From a checkpoint of a small mixture-of-experts model trained on Wikipedia: vocabulary 32768, 340M tokens.
Below are experts of layer 2 (counted from 0) of a mixture-of-experts language model. Rows are named router (the router's row for the expert), gate (a neuron's input weights, with its number), up (a neuron's input weights, with its number) and show model dimensions 0-255. Each number is 500 + 50 x the weight over its row's rms, rounded and kept within 0 to 999. Numbers have three digits each.
Before each expert's rows: a language model's description of what the expert responds to. This comes from a sample of Wikipedia text that the model never trained on.

# expert 25
It responds to: South Asian name pieces. Word pieces of Indian, Central Asian and Southeast Asian names and scripts, e.g. Vik(ram), Ph(ool), Bak(u), Thai script bytes.
router:593544538490558490567509465551553548515439585464550628548533522483674438474485467506442527556488522457472418470546485533658463549479521499481500558494508526561484600521437434520511436511458463483546557450487513555482526434423555471503565551488449449526444543423559511456487456425469547506527490464478496458514508564432493521549445587439545445595480511440500559546515463519536515429452581456576428482527530579514427465567424447417583552449624522463520470382522509540516547475573423434604454451483571533507455515544580524570481490494545536425496565486528482509480513548422460475468491466399539521467485421483483537449571584473464439485473566542511563464488552532555577531414539565530545545452494460445466548490525537590503486505493473484461470531471461446474510493624461
gate1:647563545426513539499602494499652509526575482461593528547515470542547557581496539481519596496420580474425482521592452481550462441568567584462506538523522505529505481585418495497517450460446528564473487475483449483530489472491517592421518571544433476535502427476527544583491466522431496436439459560424563540596541516446459500424514503469415563539516486496454547514517506560508467468441572461546500444445461559632468395518508568545466498466547453462494560498567449503490476427527442434559422523518600481476431522566503487489548473499463444425581518429594550503558571574494450518562533562468472531442471555484431423550567506465515415543528502484528433467493551451469518444422439519490470588408506541514521472446554516569418493483516502440480508459400496521489538471448503
up1:548534459453476435516567442475498512491533531380550477524522519524547589544563548531470504550397542568514471433508553536551463449531504634493473466462514547489472482511403519464501489498481484474457554514407504458480522447497503580488543512506432494553467553477507539554434493497415517446426512564455560583547551502456462547470482534588499533609504594513436525528532493488511475435525525435537480465489439467544485362460441485519455481523538437504484574424477527460512484469456470442592442531524635533396429531529506468479628489531461378415566510440554548522472459555435463552529565552491469545413548546423500409563558518477539454400472549519580402451505475533375524489466429496520557610478513504498511483572489581535438445463550524482484534422419484514532478438440422

# expert 7
It responds to: East Asian name pieces. Word pieces of personal names, mostly Japanese and Chinese given or family names after a first name, e.g. Tan(ahashi), Yos(himoto), Long.
router:565481533480524462543475467640576527499456606417561557515529518436617480498499463464451503558450509439517414447553506544599455525478539515454462558577539572567530526528459521462494426531447433529585596499496510548501566469470529525495563516484419463494450543462538536488495494423492526536513503443530499343492482544403496572508527543441542441556457537430609551535585479549516514466410577466573489476511564501544411446511417465494556529545586528441502455482547595534390524542590472441526481468509567552513451541556517508585481540446554568452455565580500432449468533512426432486441511475420546540473432451445509554445552560484474459545442527551545513433498563551546535526448544568518567528473519449457456547532501562555464463566477487432472457491494418435410498479522442
gate1:468505530538567480456525451548520446522537440527515498405480429536501553581458485393526509475430558517508515487527342432579517410506547483510486561425509477522445469523464553502520491324479474581521682514563495562424544484453542468551450522530490464430468534565529540534481487435450407488455532458528600493514432466481578435471542530520493507485496512490543598428448548524557560522480512582583514435509567524561498509592605493624520447512547411505498494497581451442553436550519538447503456468500497561435417436526523534492512445452511546503435438527435554473508488414511409543482479447504530444559520472503514501530549602546547471517461454473398466500427460496481500504496519505460564547460498478538563588480529484574458573461514508452565559593527432415489447451504521
up1:472500474465559502474394625485489435563504492505486575491464507525504418550443564523486487430556457460415472428515510500423485587534522521508515576524440507537484547507582501395538477583531587440472477495475496493579533474545457551343442433581431518567422449386468496461486416504514482468476470516458491515603520467525435526463515452583437549538459509531464469551455509473415422508497467597478503510560609376459513514445591469494401557454501452494504459395588467593478504529449452509506472524562446513535411472483489487511409555474608497553503554449466500495426543562428443524449579450490463538492435567479528445535546534463499509492485482505523458444490442549450493455516558571476557435451407470512499517414449530479468414557505539465550491538459464520435484560515617

# expert 19
It responds to: Opening quotes and parentheses. Opening quotation marks before quoted speech or song titles, opening parentheses, and pipe cells, e.g. called it ", stating ", Reyes (.
router:601436554417536525560461518554562525440460534450556549557523521449492508454492469498469518512488477464478506492554520555524426489419526586507446526588561559498432543511498485536421438538479461491544513476552474521585584476443588470493521514522458478548409532502535509481468521417470554522659520504467445453415466570419407531561492527375619464485465513481560527524485478499512593435517538514543493452552521535489471385507500480471576533388502528384460410514530576506482531518506456406582507472557556512555550600515470594559475504454524528461443559577495428467480516581418506392385546466473558470495463466474450586439535516501493467569483518550557524453530553558506478520439603529493577500449474479389453535504507544528456442516464436486408438474495462469439453533520446
gate1:559540442444535529492453461417448505562542493420505438543442427569551540486497514478488475522475501544507495444464508461428484546545412534477478584550481455541486540425549518482558417466491465476371531448450498526482470460399523556456475437515481568491395547466493406550571572506441494586453471423542520481548521525542466451601496567465496472435502532518466525500501459482463516427517527530492575527526468491437486564373529574492588492545488497464472469498501534512504438486498485560516455431615595504438439465572568505497479526458579398521551610454503449504515567523611529501523537588461490441510500465562461560491502525516609481495438412486580582468584524467508493413508503537450560546382445553384382534468419494484570525465456439492496402530498437566508497472489601
up1:467546390431548489459372431392464480575560449431560477574471416611504517517463602458508459496443506563475449458523502460441448489528439560480457579536493469575498488432531500491422491513492473515382534412477462563572478431468462551503504478546512508494408497449489403483534523470454530549502455472516495526582500490493417412599520533480551460370520580534413531555530475497509455451493592572460596569459570537458449540405539521514436547533493485491519389481530510500515436496477470550483474459523519467483428497560523530453511454509536418467544581462441409513544502483604531474536549615435486464466466476503453460537533510520486509475518452526528566474532529435512586431559488547402523561441459464450488562452450446496629543439464445497462412447464456533465459472476557

# expert 14
It responds to: Closing punctuation marks. Sentence-ending periods, closing parentheses and quotation marks, and semicolons, often right after a year or number, as in (2022), 7., "Rock".
router:512422592480520465558341495536502536550478523455457538537524574431522524480553468493448536597501454444475490448549525535604502534392488501503471538520494607500500477515449423448482425505478496508539516471518530611530521403464529566434643536532438472533401530432515590472468466464480547520522483456533428461483433518439470577598430515456523409514376526446503570497531459498549511450457567512566440509521576525534477435551525486485559441510515532364480450400567530531447555500542454392497517443554585613535528505549483549505428476446539559481432556477525480474525547507399492474454501467476554474471430456488479558453572581453495469500402526540511543460414530492540481512473532508598560459465434408454468520468518567531488442558500488437444525517422501459461495506572486
gate1:478451564500434421477536515509459434600534469518469568451511584466445506520503582473445483617526401552547493464526563418531450462553499399552549497524431453417486555583437494480494526475437550502368474473507481543386496514554511564430506580570575498511492562425584404494427552533403583465440470545531435439489487457476483538530440560487520532442484486513545547607549468445484506491496540506590527552477524478459435487532384543471557437474552479410510518455506594501480541443476477471490357491472429496468498510533524465534512543494529484500574516467494501505474379463526501437518488560454478475495524508458434465497506562511531456378541499467463472447550473472584441613489508354498500552501511513418431462476406559584466506575437471544535526489500558505538547534570505
up1:500442541563401512510497530485477495588540437482450464455477631479479491514458516497466437615532461535558476525483527410456383416586517487485526508462466536460530542580524592458545442501455565513464480519545449516447439586606517584517488574595557602495535586445573430500440524534460502500540470473520423499546451446525437560556490513573504436468548503450533502532544420458478449478504452452579532577458618500556448485524486421550557486555532407458496562428541511547460528552480472520589368493412544421435518513490472470491525608514520521505557574568538486515466412552511445480587510517468426451477502469482467419465560537495528478427552474512557571473561489475550438592549540467503504476485500492500484429508503497550484480560466378502565498578501506544553572613541511